Experts of a small language model.
Experts: 64 experts in each of 8 layers, 4 picks a token, a softmax router.
Training: a variant of Adam for the experts, 4027 steps.
Below are experts of layer 2 (counted from 0) of a mixture-of-experts language model. Rows are named up (a neuron's input weights, with its number), down (a neuron's output weights, with its number) and show model dimensions 0-191. Each number is 50 + 12 x the weight over its row's rms, rounded and kept within 0 to 99.
Before each expert's rows: "comes after" lists some tokens at least twice as common just before its tokens as in all text; "raises" lists some tokens whose logits its average output raises strongly, later layers aside. This comes from a sample of Wikipedia text that the model never trained on. Tokens count by the router's weight.

# expert 6
comes after: " |", " the", "|", ",", "-", ";"
raises: "stone", "wide", "side", "abl"
up2:60 35 31 35 49 54 66 54 43 55 44 38 64 66 58 48 62 69 62 44 65 69 41 63 48 54 47 52 56 64 55 37 44 55 48 66 27 64 54 35 51 33 37 44 55 48 46 45 58 48 50 56 50 31 57 64 35 35 45 63 68 43 49 75 58 59 71 46 32 72 43 49 46 42 62 58 57 52 34 36 50 43 64 47 57 42 61 34 48 32 69 50 31 41 45 68 41 55 37 41 32 61 49 41 41 35 45 55 44 50 69 43 62 57 20 35 52 63 50 28 49 58 42 54 66 55 40 15 33 37 48 52 42 57 47 54 53 56 37 43 43 77 58 29 58 66 59 66 22 48 64 42 68 53 68 51 54 35 67 42 40 20 58 50 48 46 58 48 39 23 51 31 45 39 36 59 76 51 60 52 45 46 63 40 47 59 48 43 56 34 53 42
down2:61 48 45 60 47 39 48 39 41 49 45 41 53 39 39 49 44 49 69 41 36 50 65 51 52 40 51 57 59 36 50 38 58 67 50 43 50 41 59 73 62 58 63 44 55 70 48 89 49 52 41 40 62 60 61 63 43 51 38 45 46 31 38 53 51 57 46 68 30 46 43 49 75 46 81 52 60 39 57 53 51 33 36 60 42 40 49 60 31 37 47 45 37 53 48 39 23 59 61 47 57 31 50 46 64 45 38 43 44 62 38 38 33 37 71 39 37 65 21 69 64 26 54 55 35 48 37 77 50 53 63 37 53 62 59 44 47 74 44 50 69 47 52 34 77 43 70 51 72 47 71 49 44 42 73 48 62 53 62 58 60 38 51 76 69 65 38 52 49 30 51 39 40 50 50 50 53 48 44 71 59 30 52 41 34 59 32 52 44 48 56 46
up3:72 80 60 60 29 63 53 44 61 39 50 69 48 35 40 41 53 62 68 53 46 62 62 46 51 55 56 52 42 67 74 59 42 46 45 39 48 30 47 33 50 61 50 34 58 75 51 47 61 56 45 58 45 48 69 47 34 57 61 53 64 46 46 71 56 55 68 55 35 40 52 51 37 60 52 66 37 59 38 63 45 47 42 44 28 54 38 37 49 64 54 47 56 55 54 47 59 42 35 35 52 27 32 54 37 53 32 68 85 47 59 55 57 48 71 75 64 44 38 56 50 56 52 49 51 54 53 58 55 54 38 71 64 50 48 64 23 38 62 50 35 47 58 62 67 39 25 50 75 39 41 27 50 30 62 44 46 46 54 30 56 32 57 50 53 68 31 45 56 53 57 56 61 70 42 69 45 43 60 65 42 70 47 44 43 36 68 32 46 71 56 55
down3:32 30 49 61 56 60 58 55 68 50 40 41 38 56 59 65 44 55 44 38 38 60 63 33 53 55 60 47 44 57 76 47 67 42 24 34 63 36 40 67 63 47 52 60 31 44 52 36 65 67 29 46 45 42 48 49 53 37 86 65 59 31 42 45 39 59 66 56 53 43 49 52 84 33 43 37 44 60 48 36 61 57 35 46 67 49 57 65 65 58 63 51 72 71 23 47 30 41 45 57 48 70 41 39 46 52 30 48 49 56 41 51 54 66 40 43 47 51 51 56 70 53 38 54 35 59 56 47 63 18 49 49 56 52 39 47 20 58 48 55 27 42 37 52 60 50 53 52 59 50 62 44 33 46 38 49 55 60 83 38 46 60 24 68 69 52 56 44 43 55 36 48 73 61 41 56 44 45 53 57 61 59 44 64 65 43 46 50 46 44 56 48
up4:71 57 59 50 44 53 52 52 63 43 38 49 64 39 56 47 41 48 61 50 56 55 63 38 50 20 61 63 30 72 70 38 63 46 62 52 44 34 46 20 48 61 44 48 43 64 43 26 59 33 50 51 63 53 49 45 45 32 31 61 47 56 48 41 62 68 43 45 41 52 74 35 32 83 55 50 68 66 48 39 58 36 79 48 40 38 44 45 68 48 73 42 43 43 43 37 62 52 63 32 53 52 61 38 42 13 37 33 58 53 53 48 56 49 61 56 45 38 61 70 35 38 43 64 46 46 38 65 50 57 68 65 41 48 71 35 33 44 54 58 44 55 60 47 46 50 49 59 50 60 62 40 41 39 22 48 42 30 56 54 40 45 63 71 59 52 41 36 46 46 61 33 45 43 40 51 59 57 51 67 38 51 60 66 70 53 59 46 74 32 45 51
down4:48 48 73 41 32 73 51 56 35 60 59 60 45 44 49 49 59 42 27 79 62 42 27 62 64 59 43 64 69 55 50 41 50 41 69 24 70 28 42 52 71 49 67 42 38 36 63 78 67 50 50 53 60 55 47 52 55 69 53 66 18 71 31 18 55 55 47 61 43 70 52 47 65 36 43 42 52 46 62 64 48 60 48 51 53 39 40 62 57 47 44 40 75 62 38 39 62 46 62 49 62 46 62 52 80 40 48 65 43 46 43 74 65 64 52 44 29 55 58 61 33 45 65 60 54 54 51 55 60 46 47 41 57 61 56 43 52 55 67 77 61 53 46 54 39 38 47 57 47 59 36 58 51 59 45 66 54 53 60 66 54 73 41 46 30 65 53 57 48 44 28 36 49 40 55 44 52 61 48 32 50 52 67 42 57 48 50 44 49 64 61 52
up5:59 53 38 75 60 63 69 48 57 48 21 59 44 52 51 23 72 36 51 65 25 45 56 58 50 63 32 54 71 29 55 48 46 54 50 48 52 47 63 50 58 56 49 45 55 51 49 31 50 59 60 33 42 39 55 47 35 70 52 57 43 41 46 86 52 54 65 47 55 57 33 39 52 64 40 48 50 72 52 54 60 41 55 39 54 50 43 41 43 59 42 64 55 44 56 54 38 65 59 44 31 34 37 51 49 60 55 43 63 41 41 45 51 51 47 46 73 61 35 63 57 65 31 50 78 29 53 47 65 59 43 58 45 56 59 51 38 46 40 31 68 58 23 67 58 38 47 71 73 35 35 18 64 59 52 63 42 47 45 40 36 50 55 53 43 38 40 37 37 46 49 46 48 53 39 40 30 57 51 47 44 66 60 53 43 54 49 63 85 28 52 27
down5:66 36 64 64 47 48 42 80 59 46 27 75 61 49 41 56 47 44 42 69 49 42 53 31 35 45 35 33 53 40 44 49 61 48 54 60 57 29 44 44 48 45 33 45 59 50 44 47 43 82 42 55 22 39 62 50 32 38 57 50 82 51 57 61 41 40 59 60 73 51 54 54 39 76 57 48 38 75 41 45 62 29 48 48 65 47 40 82 57 73 62 65 33 50 49 61 72 20 52 41 45 63 63 46 42 49 39 57 53 45 38 48 58 43 60 37 79 56 50 53 62 62 51 45 54 51 51 50 27 59 19 60 57 47 47 45 45 67 40 50 58 53 49 41 40 41 55 50 49 41 66 45 55 51 68 55 54 49 44 43 58 48 49 66 44 54 54 44 50 74 54 25 59 58 43 52 40 71 57 68 39 48 55 33 60 36 48 48 56 56 65 27
up6:55 40 45 60 39 45 62 53 55 49 56 50 41 40 44 59 40 09 65 62 39 64 34 46 62 47 54 43 43 70 50 50 46 54 60 51 53 48 60 46 62 52 49 55 44 53 44 71 42 41 41 48 45 39 50 37 41 40 38 57 53 46 34 63 70 58 52 74 29 38 34 35 47 53 61 67 52 26 55 30 62 55 66 50 42 27 52 48 39 45 57 54 56 55 42 77 64 39 39 47 56 20 46 46 47 40 42 72 74 61 58 56 36 55 45 40 60 43 36 61 50 47 53 52 62 63 39 15 61 51 68 53 66 66 52 38 48 44 47 48 39 42 60 64 68 70 35 41 50 55 35 52 62 62 47 75 71 58 39 54 46 46 45 44 56 78 49 52 45 65 38 32 48 43 38 50 78 47 47 60 38 50 35 82 62 67 57 45 36 47 26 57
down6:37 53 41 45 30 58 76 55 58 82 58 51 54 51 49 56 52 53 51 69 33 53 48 54 41 26 47 46 53 48 54 56 44 47 61 50 36 51 67 25 45 59 56 50 62 45 74 58 42 59 57 55 66 64 46 45 34 19 59 56 37 17 63 58 71 64 57 59 55 59 56 42 53 65 65 57 51 49 46 53 68 33 39 54 47 56 58 27 60 46 61 62 52 35 28 61 68 53 52 51 47 68 26 48 27 54 54 47 59 49 40 48 42 37 61 57 52 51 58 51 62 37 53 41 33 57 34 79 56 59 39 72 60 57 31 70 61 66 45 66 50 46 39 47 27 56 50 32 62 47 55 67 65 58 54 63 43 57 33 41 53 63 51 29 30 58 51 60 59 49 63 46 60 68 54 38 27 65 39 51 68 29 46 56 68 62 35 59 46 42 55 51
up7:63 49 59 31 57 57 51 52 49 33 36 41 38 61 45 57 34 34 62 56 55 56 76 49 68 43 73 49 34 31 68 39 51 42 44 66 75 66 51 59 46 31 46 35 57 55 54 56 54 47 55 22 40 62 48 56 41 37 58 21 37 62 56 53 56 69 35 57 28 47 76 44 36 62 53 52 46 53 33 31 53 55 31 55 48 48 36 66 47 43 61 60 49 53 55 37 72 62 21 43 68 53 42 47 44 44 43 47 68 50 51 43 43 50 58 65 42 76 46 61 34 56 42 46 47 32 39 42 47 45 58 39 46 31 52 57 47 63 34 21 27 56 64 77 55 47 39 58 37 53 73 46 48 62 59 54 39 38 43 48 33 43 69 45 52 40 40 33 45 54 35 54 58 31 46 73 44 47 55 46 40 48 34 31 61 59 28 55 32 47 46 43
down7:44 30 59 64 49 53 53 65 42 76 45 50 45 40 60 33 53 52 34 28 58 63 32 46 46 41 59 54 46 73 65 67 38 47 32 61 36 40 49 45 59 64 52 49 18 36 57 57 56 67 58 57 45 68 18 42 63 44 35 60 43 65 71 44 48 46 38 55 60 62 72 36 48 47 42 40 36 53 64 51 46 68 67 48 56 56 58 50 68 54 50 59 50 67 38 66 51 50 54 56 60 51 45 67 61 47 59 50 41 60 30 55 50 40 45 47 67 53 62 60 44 44 33 61 46 69 44 44 52 11 52 64 51 50 60 46 53 53 53 47 72 31 63 53 55 41 46 55 35 61 46 91 40 51 25 57 49 44 38 60 59 67 24 39 50 48 65 41 70 39 61 35 46 42 49 55 48 53 51 65 47 44 56 59 45 66 31 53 64 25 57 65
up8:55 38 68 55 31 76 47 62 66 46 24 50 66 71 38 45 41 75 30 52 58 72 50 50 35 53 37 45 44 31 36 52 36 63 58 62 64 34 48 46 26 64 50 53 56 34 59 58 53 42 51 30 61 26 59 50 66 49 47 56 49 48 52 40 68 53 49 38 50 47 45 56 59 14 42 51 41 54 64 45 54 50 49 43 39 27 49 64 53 44 56 57 47 55 57 50 58 46 56 48 59 60 20 36 59 59 46 64 59 57 61 65 35 43 43 46 58 63 63 45 47 56 53 46 36 64 49 59 50 35 54 27 55 41 46 38 58 25 62 70 57 39 69 60 48 58 52 46 47 45 36 52 61 68 45 37 60 45 40 48 70 48 40 43 56 50 33 36 76 31 33 52 28 50 21 55 67 53 60 32 17 61 42 48 53 52 53 41 50 31 40 38
down8:33 27 52 41 52 35 46 32 28 47 59 53 54 55 35 69 54 36 34 28 49 54 42 47 61 35 45 49 54 57 68 61 45 41 64 47 44 56 39 46 60 55 70 57 25 41 56 36 59 47 38 56 42 59 34 47 42 57 46 07 64 77 38 64 50 55 70 48 64 40 49 42 51 49 70 52 41 61 55 43 46 47 38 52 39 60 42 43 68 38 37 55 55 23 42 42 75 49 72 57 63 51 55 45 52 61 44 37 42 66 61 48 76 71 58 53 55 45 45 68 44 39 50 59 45 54 68 45 30 48 45 65 42 50 52 67 50 68 62 67 58 49 46 78 51 45 76 49 56 51 52 45 40 46 46 35 61 48 39 43 53 64 52 74 51 34 73 58 53 61 50 71 48 64 67 37 54 38 56 55 43 59 54 66 39 63 42 27 35 68 44 63
up9:51 32 51 55 43 49 60 54 66 55 28 56 51 57 51 48 67 55 61 61 50 56 66 42 57 40 36 46 42 55 44 26 26 74 35 38 35 56 37 33 70 56 20 63 59 64 31 50 56 39 31 50 43 41 53 56 54 44 52 42 43 36 86 45 49 68 62 40 56 48 36 51 47 28 32 31 60 54 52 60 43 39 31 55 39 43 41 26 61 40 67 60 57 72 76 55 46 60 45 49 61 40 48 55 31 37 55 53 58 30 37 54 55 56 40 68 55 54 52 63 58 59 38 61 22 25 51 52 46 51 55 65 44 34 74 54 39 20 65 46 58 35 37 39 48 54 55 40 60 35 45 36 61 36 58 52 52 46 60 48 45 29 72 58 47 58 54 54 45 49 71 45 53 42 50 60 53 43 46 55 32 66 50 59 54 38 56 33 60 72 41 44
down9:42 62 23 49 40 51 44 57 50 64 32 53 49 44 65 23 54 74 45 45 44 45 54 47 59 62 37 16 65 63 49 82 59 58 28 63 54 31 65 43 46 47 49 55 59 41 46 31 58 52 49 36 36 47 41 50 46 53 52 38 52 67 51 34 51 52 64 42 59 40 43 44 61 40 34 37 49 59 36 54 44 65 60 48 27 47 64 54 43 43 38 65 53 40 40 62 43 42 55 60 63 47 61 46 55 53 55 43 21 79 21 70 43 52 40 36 16 52 61 40 61 43 50 41 61 55 49 48 57 39 61 54 40 71 32 45 50 59 37 40 23 65 60 61 70 42 57 51 38 49 47 42 53 24 27 57 57 59 50 41 35 72 60 71 40 49 45 49 65 30 42 41 52 71 35 54 44 55 64 60 48 45 65 52 39 43 41 44 51 42 52 37
up10:53 59 51 49 26 77 63 56 58 46 30 43 55 45 52 52 55 69 45 50 44 82 41 71 38 48 51 61 47 53 48 35 53 15 37 65 42 67 62 55 55 56 40 42 43 61 42 44 64 35 32 66 28 47 67 62 49 53 42 83 65 61 42 43 43 36 79 54 55 58 66 54 50 48 62 45 56 47 38 66 48 31 46 52 41 25 49 63 42 56 69 64 36 44 59 56 53 46 58 32 51 31 44 23 56 61 56 52 51 54 59 56 51 55 44 43 62 39 57 44 52 59 61 35 29 63 51 26 64 40 49 35 51 59 49 42 34 28 58 30 52 55 41 58 63 62 37 56 28 39 58 72 50 41 46 55 57 52 43 39 48 64 49 50 60 39 54 49 38 20 57 38 43 30 35 42 60 57 52 52 43 50 66 47 58 44 34 72 50 44 27 41
down10:43 60 48 59 46 82 53 54 46 59 47 66 53 42 37 43 68 68 57 37 25 46 39 52 24 45 44 48 41 59 46 57 41 54 35 43 41 35 41 35 22 32 60 47 41 63 54 48 77 45 65 54 65 33 45 46 61 46 42 53 54 56 56 48 45 44 40 29 59 69 54 47 66 43 47 49 34 55 40 59 35 66 62 62 38 26 33 58 40 35 47 35 48 50 42 52 46 56 22 41 58 38 34 49 33 67 62 37 52 58 55 18 44 30 39 66 63 56 39 64 58 20 55 53 46 53 69 44 37 47 36 46 61 43 46 53 63 44 59 58 61 34 43 55 55 26 43 57 42 47 35 40 58 63 45 69 38 32 53 23 40 33 59 62 42 58 27 32 40 54 73 44 44 36 65 60 47 46 39 69 48 55 43 45 54 52 47 58 45 29 46 52
up11:35 25 40 46 79 53 63 53 51 37 42 61 52 64 57 36 56 68 43 46 56 56 51 61 41 40 45 39 66 57 43 69 48 69 52 50 32 50 42 67 48 38 28 42 62 37 49 61 47 57 60 58 54 44 25 38 53 53 47 59 49 29 26 61 62 42 44 73 45 59 66 51 27 47 51 48 53 52 68 54 42 43 51 48 42 45 39 40 61 37 50 44 52 76 64 75 73 41 46 54 55 64 42 33 43 35 38 38 56 49 58 59 53 63 46 55 44 39 64 67 63 35 49 58 45 36 53 45 47 59 39 66 39 47 35 50 71 59 49 42 71 26 59 58 72 42 59 58 62 41 57 34 64 31 33 43 54 46 50 65 52 41 40 64 59 62 42 57 43 55 69 42 67 50 50 71 36 42 80 36 27 55 47 33 24 48 50 54 54 22 59 36
down11:45 46 54 41 59 52 22 62 47 32 43 42 27 56 57 51 61 60 49 44 45 63 53 64 56 42 55 32 53 47 45 50 35 34 44 66 43 43 51 43 54 34 40 58 48 43 62 50 52 37 48 48 33 45 31 65 57 55 55 61 45 69 77 55 63 38 53 36 48 46 54 44 40 49 39 46 35 60 59 58 61 60 59 57 36 66 49 63 53 25 33 31 46 50 56 48 64 47 56 37 46 52 28 38 55 38 61 39 36 58 55 48 14 45 45 65 48 31 53 45 53 38 39 62 40 59 69 40 55 57 26 30 79 40 29 51 61 38 54 63 47 72 85 28 35 61 71 59 52 49 62 59 30 59 48 38 29 71 51 63 55 60 38 71 60 50 59 47 39 59 52 52 43 44 59 52 33 67 57 44 61 35 63 64 44 56 74 63 30 37 50 50
up12:49 26 40 62 46 54 47 68 72 59 42 70 60 52 55 42 53 41 49 38 49 64 54 45 44 68 56 54 42 53 55 38 53 60 51 42 47 50 74 58 34 36 25 79 53 45 51 42 26 34 41 53 14 54 62 60 58 57 45 54 72 42 58 56 48 55 60 62 49 41 52 55 57 39 52 36 51 61 39 46 48 37 57 50 56 54 55 49 58 41 59 69 53 53 37 51 51 44 51 62 35 49 40 39 69 36 39 51 49 56 45 55 40 51 47 57 49 33 65 56 43 59 56 38 43 24 62 59 54 55 43 60 46 57 68 52 24 69 29 47 60 51 62 27 45 53 43 59 39 42 56 44 56 67 48 49 47 67 59 58 65 46 53 37 37 38 26 48 42 58 80 39 47 54 61 50 37 46 63 40 26 61 65 16 77 78 58 41 36 10 52 42
down12:50 31 57 50 56 45 33 66 60 37 70 73 60 50 49 50 43 40 39 28 57 45 41 45 50 18 23 71 37 54 46 42 67 48 50 62 58 65 50 13 48 50 24 50 66 34 46 52 37 61 61 72 62 52 56 46 42 63 34 53 71 72 57 60 45 44 29 50 41 45 42 51 50 53 54 54 44 41 42 48 55 50 57 40 69 46 43 36 48 64 39 45 47 49 57 35 35 36 29 44 64 40 42 53 54 55 59 44 26 62 40 41 45 39 47 72 69 28 38 55 62 52 56 48 44 67 71 51 57 44 56 72 83 58 36 39 54 49 55 52 41 27 60 44 40 64 65 42 82 63 61 53 59 47 32 45 48 34 30 67 41 41 37 65 50 46 40 37 62 55 62 38 49 36 44 56 44 54 58 64 41 59 53 59 50 46 46 61 40 47 35 58
up13:60 26 51 41 45 52 45 41 50 43 54 33 67 53 75 35 56 37 73 43 48 45 54 63 35 36 58 48 52 62 62 55 67 47 65 36 74 59 49 47 40 45 36 41 47 47 62 47 49 44 31 44 51 52 75 45 78 33 52 48 64 42 50 63 40 42 63 44 72 49 49 30 30 43 61 59 53 60 50 30 61 42 64 46 52 30 53 61 67 37 65 72 47 42 55 46 61 53 49 57 39 29 64 38 50 13 64 30 56 44 68 49 52 50 67 54 47 60 46 38 48 47 51 45 55 48 54 61 52 51 49 42 38 46 52 82 39 59 38 56 61 27 39 71 58 60 20 59 36 65 38 11 45 69 82 50 52 64 52 50 37 39 57 58 36 42 53 43 49 48 55 49 39 49 41 38 56 62 50 55 45 61 57 45 55 50 71 63 56 55 42 39
down13:42 58 55 33 52 76 34 41 47 59 60 64 61 40 46 61 49 42 47 54 55 37 46 69 40 43 48 58 39 47 49 45 78 60 39 74 65 83 48 39 25 33 38 38 61 43 46 66 73 60 53 79 39 66 42 62 54 45 56 49 52 46 60 30 52 68 57 34 55 56 39 67 51 36 62 43 42 53 66 53 52 66 59 66 48 49 41 74 53 70 55 57 32 55 30 47 50 26 54 43 52 58 49 68 58 47 64 70 43 43 49 60 36 44 55 30 53 56 51 53 57 41 59 73 42 46 57 40 28 37 42 38 74 44 46 59 62 53 66 35 48 59 46 52 44 42 60 59 53 54 40 37 56 39 53 50 48 62 55 44 55 33 58 41 34 31 56 53 37 44 39 16 30 46 54 27 55 63 55 58 39 27 52 39 51 23 58 42 67 61 43 51
up14:48 57 58 73 53 68 45 56 54 46 54 64 53 47 27 41 44 38 41 46 57 45 66 41 57 60 49 51 32 57 54 45 37 53 44 62 44 61 67 73 57 39 37 56 42 30 60 38 28 64 45 26 44 58 64 59 38 61 43 45 38 62 48 43 57 57 43 54 63 35 55 57 56 35 53 54 39 42 31 65 53 43 52 38 58 39 23 47 47 49 73 58 36 43 44 68 59 44 38 33 34 57 37 21 49 57 25 62 51 43 54 47 59 45 46 55 31 58 44 34 39 38 60 71 62 27 27 63 66 51 54 47 42 53 54 56 34 32 49 43 26 58 55 33 26 39 29 43 33 66 39 35 56 46 52 65 33 66 50 25 47 44 42 41 60 60 44 58 67 33 35 42 50 20 43 40 51 47 51 33 49 41 43 52 59 42 63 45 51 48 30 24
down14:52 32 42 52 50 31 65 47 50 52 72 60 42 52 60 12 57 69 49 42 32 50 53 54 51 60 54 50 66 67 50 42 54 35 71 30 58 35 45 34 34 62 45 49 52 54 30 47 65 45 54 68 53 75 54 62 55 51 63 54 34 65 42 53 61 57 65 72 61 40 57 42 53 70 40 46 63 36 52 51 34 54 53 27 51 35 60 53 29 49 38 34 52 17 42 57 55 42 54 52 54 62 52 53 27 42 51 49 56 76 39 51 63 69 68 33 44 63 51 43 64 35 58 46 60 48 44 57 66 65 61 38 64 40 42 33 38 44 42 51 52 57 39 45 52 40 65 43 52 56 54 36 31 26 55 66 43 48 44 43 45 63 29 71 38 50 44 59 49 72 70 70 65 60 58 41 43 43 47 71 64 29 39 42 35 61 40 62 48 55 62 46
up15:69 33 39 76 51 51 74 49 57 28 57 64 39 55 38 56 53 31 61 57 52 49 35 45 44 47 41 35 57 36 42 74 62 52 61 44 67 39 39 28 33 31 48 50 53 68 60 50 33 73 30 29 53 47 52 52 62 44 29 35 45 45 40 75 24 56 69 29 51 50 46 51 28 42 40 80 51 60 46 61 63 55 49 45 36 51 54 34 40 30 75 47 51 44 55 63 60 65 37 58 42 61 53 42 35 73 49 42 56 61 43 68 53 50 55 54 47 26 43 59 57 43 55 52 48 76 41 41 46 28 51 73 52 51 53 34 57 46 48 65 47 63 35 42 48 45 47 38 65 66 23 41 63 50 54 49 55 52 39 40 42 38 44 53 64 46 67 51 54 33 38 54 49 37 46 66 54 54 52 42 30 55 52 56 50 55 40 39 30 26 37 45
down15:47 52 41 73 50 63 59 62 71 58 53 79 35 68 52 57 79 50 50 59 32 47 66 43 32 69 24 55 60 65 45 45 53 37 63 46 63 45 52 42 36 63 45 41 40 61 44 62 59 60 53 60 42 46 45 56 37 58 51 37 62 57 42 34 36 66 63 72 61 72 59 53 44 56 64 57 49 50 58 61 64 51 45 66 44 66 51 54 52 70 51 67 40 49 51 43 40 26 51 49 67 45 50 41 35 50 52 69 50 52 53 43 52 34 51 49 36 49 65 46 39 52 71 47 20 34 57 59 41 53 56 40 47 55 44 56 43 48 28 48 81 45 40 41 42 89 58 52 52 60 50 61 66 39 43 34 59 35 35 63 45 66 31 55 37 53 68 44 59 62 55 64 59 51 26 56 58 65 82 60 48 45 53 53 40 65 40 26 49 40 55 58
up16:45 50 41 46 42 73 50 49 39 37 49 63 57 44 52 41 60 46 33 28 61 61 40 41 42 66 69 38 60 54 54 57 38 73 63 34 63 40 30 39 54 39 29 37 53 59 49 32 29 62 66 36 50 47 66 35 54 18 54 37 51 38 37 46 46 56 49 48 22 33 44 54 44 36 49 49 60 45 69 47 16 57 68 47 37 31 66 42 61 62 73 57 54 65 57 65 41 45 39 54 76 49 50 22 59 43 58 55 54 39 48 53 51 50 39 63 50 52 65 60 56 52 50 50 49 39 37 49 46 36 35 47 54 37 51 57 39 60 56 49 59 48 59 53 44 63 62 39 42 42 24 68 46 64 43 56 54 44 41 52 49 35 53 52 70 54 47 27 47 62 73 45 49 39 28 64 62 23 61 45 58 60 45 38 44 66 54 33 32 75 37 35
down16:32 57 33 27 55 42 50 53 38 46 56 39 45 43 39 60 81 71 20 46 45 60 68 39 40 43 37 38 46 46 51 50 57 45 51 69 39 57 58 61 75 52 53 33 50 43 45 59 46 66 45 36 70 33 60 65 41 56 35 52 54 41 28 29 32 66 50 42 63 71 54 52 52 55 68 59 39 55 60 46 56 68 66 65 44 41 37 52 45 37 24 54 72 33 54 62 45 52 54 48 55 50 53 44 36 49 47 50 52 67 33 65 60 57 47 48 49 44 57 26 42 57 48 44 54 61 63 69 65 45 39 50 38 72 43 65 57 58 43 68 34 61 54 41 58 65 51 65 54 55 56 59 61 44 34 18 47 48 59 23 51 75 60 73 57 43 30 50 44 66 25 59 48 64 68 57 32 46 58 45 56 63 48 50 36 47 61 54 66 43 44 58
up17:42 61 43 53 49 71 49 60 73 49 62 41 57 38 30 37 21 33 47 49 37 60 54 45 49 53 36 70 44 60 55 44 57 55 41 61 49 47 35 44 44 43 71 50 46 58 44 66 69 41 61 42 55 65 55 44 35 52 66 60 43 45 57 52 54 46 59 54 45 49 34 53 53 65 57 53 48 56 50 43 39 53 45 46 55 46 58 21 58 57 51 56 35 51 72 42 34 53 44 49 56 34 62 30 36 67 55 62 57 58 62 64 49 54 45 48 38 45 41 39 36 77 41 68 48 29 66 70 50 72 65 57 49 63 31 40 22 55 30 57 53 38 69 80 79 50 15 56 34 59 28 58 56 51 66 41 88 64 34 53 49 78 48 41 43 51 54 48 42 49 48 50 69 48 52 54 47 52 49 46 52 38 33 32 45 40 52 53 54 71 45 58
down17:34 63 69 77 63 55 34 67 47 58 39 45 34 38 84 27 54 63 30 35 70 46 60 44 45 23 41 46 45 57 42 40 44 69 40 80 81 58 38 35 46 50 59 55 59 63 44 42 42 52 67 50 35 42 47 39 53 50 48 50 27 54 47 24 48 37 62 64 64 48 49 41 42 59 57 53 62 45 43 52 54 56 60 32 55 42 38 43 60 67 36 48 68 45 51 50 37 67 58 40 35 37 40 42 54 49 47 37 44 58 71 42 57 35 52 34 39 48 59 26 53 35 63 56 28 43 34 57 30 58 47 67 48 43 60 35 53 39 48 57 45 40 65 25 55 39 74 60 64 57 41 55 54 47 44 46 35 66 65 67 57 73 39 43 30 41 44 57 51 46 53 46 62 57 59 46 63 51 46 27 61 61 64 40 48 48 48 51 52 37 59 41
up18:64 51 58 43 40 55 75 51 71 48 23 49 24 51 40 61 23 41 57 56 57 58 37 50 43 42 63 30 48 56 46 52 52 38 50 54 46 56 59 27 58 77 45 60 50 64 60 71 40 48 50 47 38 61 52 41 57 58 46 24 62 43 52 49 53 44 68 44 42 57 58 46 32 43 64 54 38 42 75 63 46 44 48 63 31 22 35 62 60 53 45 47 23 62 34 53 40 50 30 62 68 77 51 60 48 54 49 60 42 35 51 71 49 60 62 48 61 28 72 44 41 68 62 44 54 39 55 62 50 60 55 42 34 45 48 32 45 30 69 62 62 49 45 70 64 52 40 38 54 37 50 33 62 60 59 46 65 46 56 51 44 71 51 46 37 40 53 89 61 41 39 36 49 48 59 32 70 36 48 59 51 35 35 48 48 52 55 47 40 46 47 42
down18:38 50 48 50 59 38 59 46 65 61 47 39 45 43 42 56 53 63 54 44 36 43 68 62 61 55 60 45 57 76 54 54 60 36 49 69 60 69 73 40 35 74 48 37 60 56 72 52 51 70 59 47 40 51 45 55 57 53 58 48 74 50 63 57 59 54 67 51 38 53 58 54 69 58 47 29 46 33 50 28 42 53 45 53 51 39 41 39 41 61 41 45 51 53 44 49 57 54 61 65 38 47 52 58 49 05 34 53 52 49 49 47 50 43 56 28 63 59 40 69 29 56 30 39 56 58 46 38 56 57 56 50 17 40 59 59 72 47 64 07 30 50 47 64 47 43 42 53 64 50 52 43 56 77 52 45 55 47 55 50 40 38 19 49 24 50 48 43 56 56 50 58 47 43 52 80 45 62 39 49 56 35 58 45 50 40 45 21 64 68 44 54
up19:62 50 44 46 27 65 49 70 47 55 46 52 67 71 42 39 91 54 69 40 58 51 71 48 41 52 55 67 41 55 56 63 47 46 49 52 61 69 43 56 43 30 49 32 46 44 56 44 39 51 54 36 63 56 42 51 48 55 47 57 50 67 49 38 53 62 45 61 31 45 31 54 57 63 47 50 57 68 54 31 60 49 44 38 62 43 42 54 35 44 64 35 64 53 54 60 59 55 61 28 38 31 47 19 60 29 54 53 65 54 53 57 47 52 51 52 57 33 66 32 53 28 42 60 49 44 49 65 59 40 42 56 37 43 24 20 55 52 60 42 28 58 53 50 51 56 44 38 43 56 45 50 48 54 57 57 46 26 25 47 43 53 37 78 51 40 45 68 35 41 57 59 42 12 42 46 32 55 52 58 66 44 58 31 70 50 50 39 59 19 47 53
down19:39 62 59 56 65 77 60 46 39 44 59 49 44 43 40 46 66 57 36 31 35 41 36 65 54 55 39 59 62 28 60 54 70 61 41 46 42 46 35 38 42 59 44 41 58 28 29 57 40 50 72 56 37 47 31 11 63 63 55 51 63 48 38 54 66 69 44 81 33 49 50 49 47 36 60 69 56 50 58 65 51 43 43 58 37 51 43 32 51 39 27 37 74 46 37 49 55 41 64 45 61 44 49 40 53 49 40 55 52 54 56 51 51 47 43 52 36 37 38 63 60 46 76 57 48 59 71 61 36 51 34 59 56 51 45 46 39 54 62 68 61 21 58 55 43 43 52 48 73 49 61 58 48 66 59 45 77 33 26 52 58 56 56 42 37 46 54 50 59 70 54 33 65 48 50 39 57 52 53 56 74 30 46 59 32 59 58 27 70 44 53 47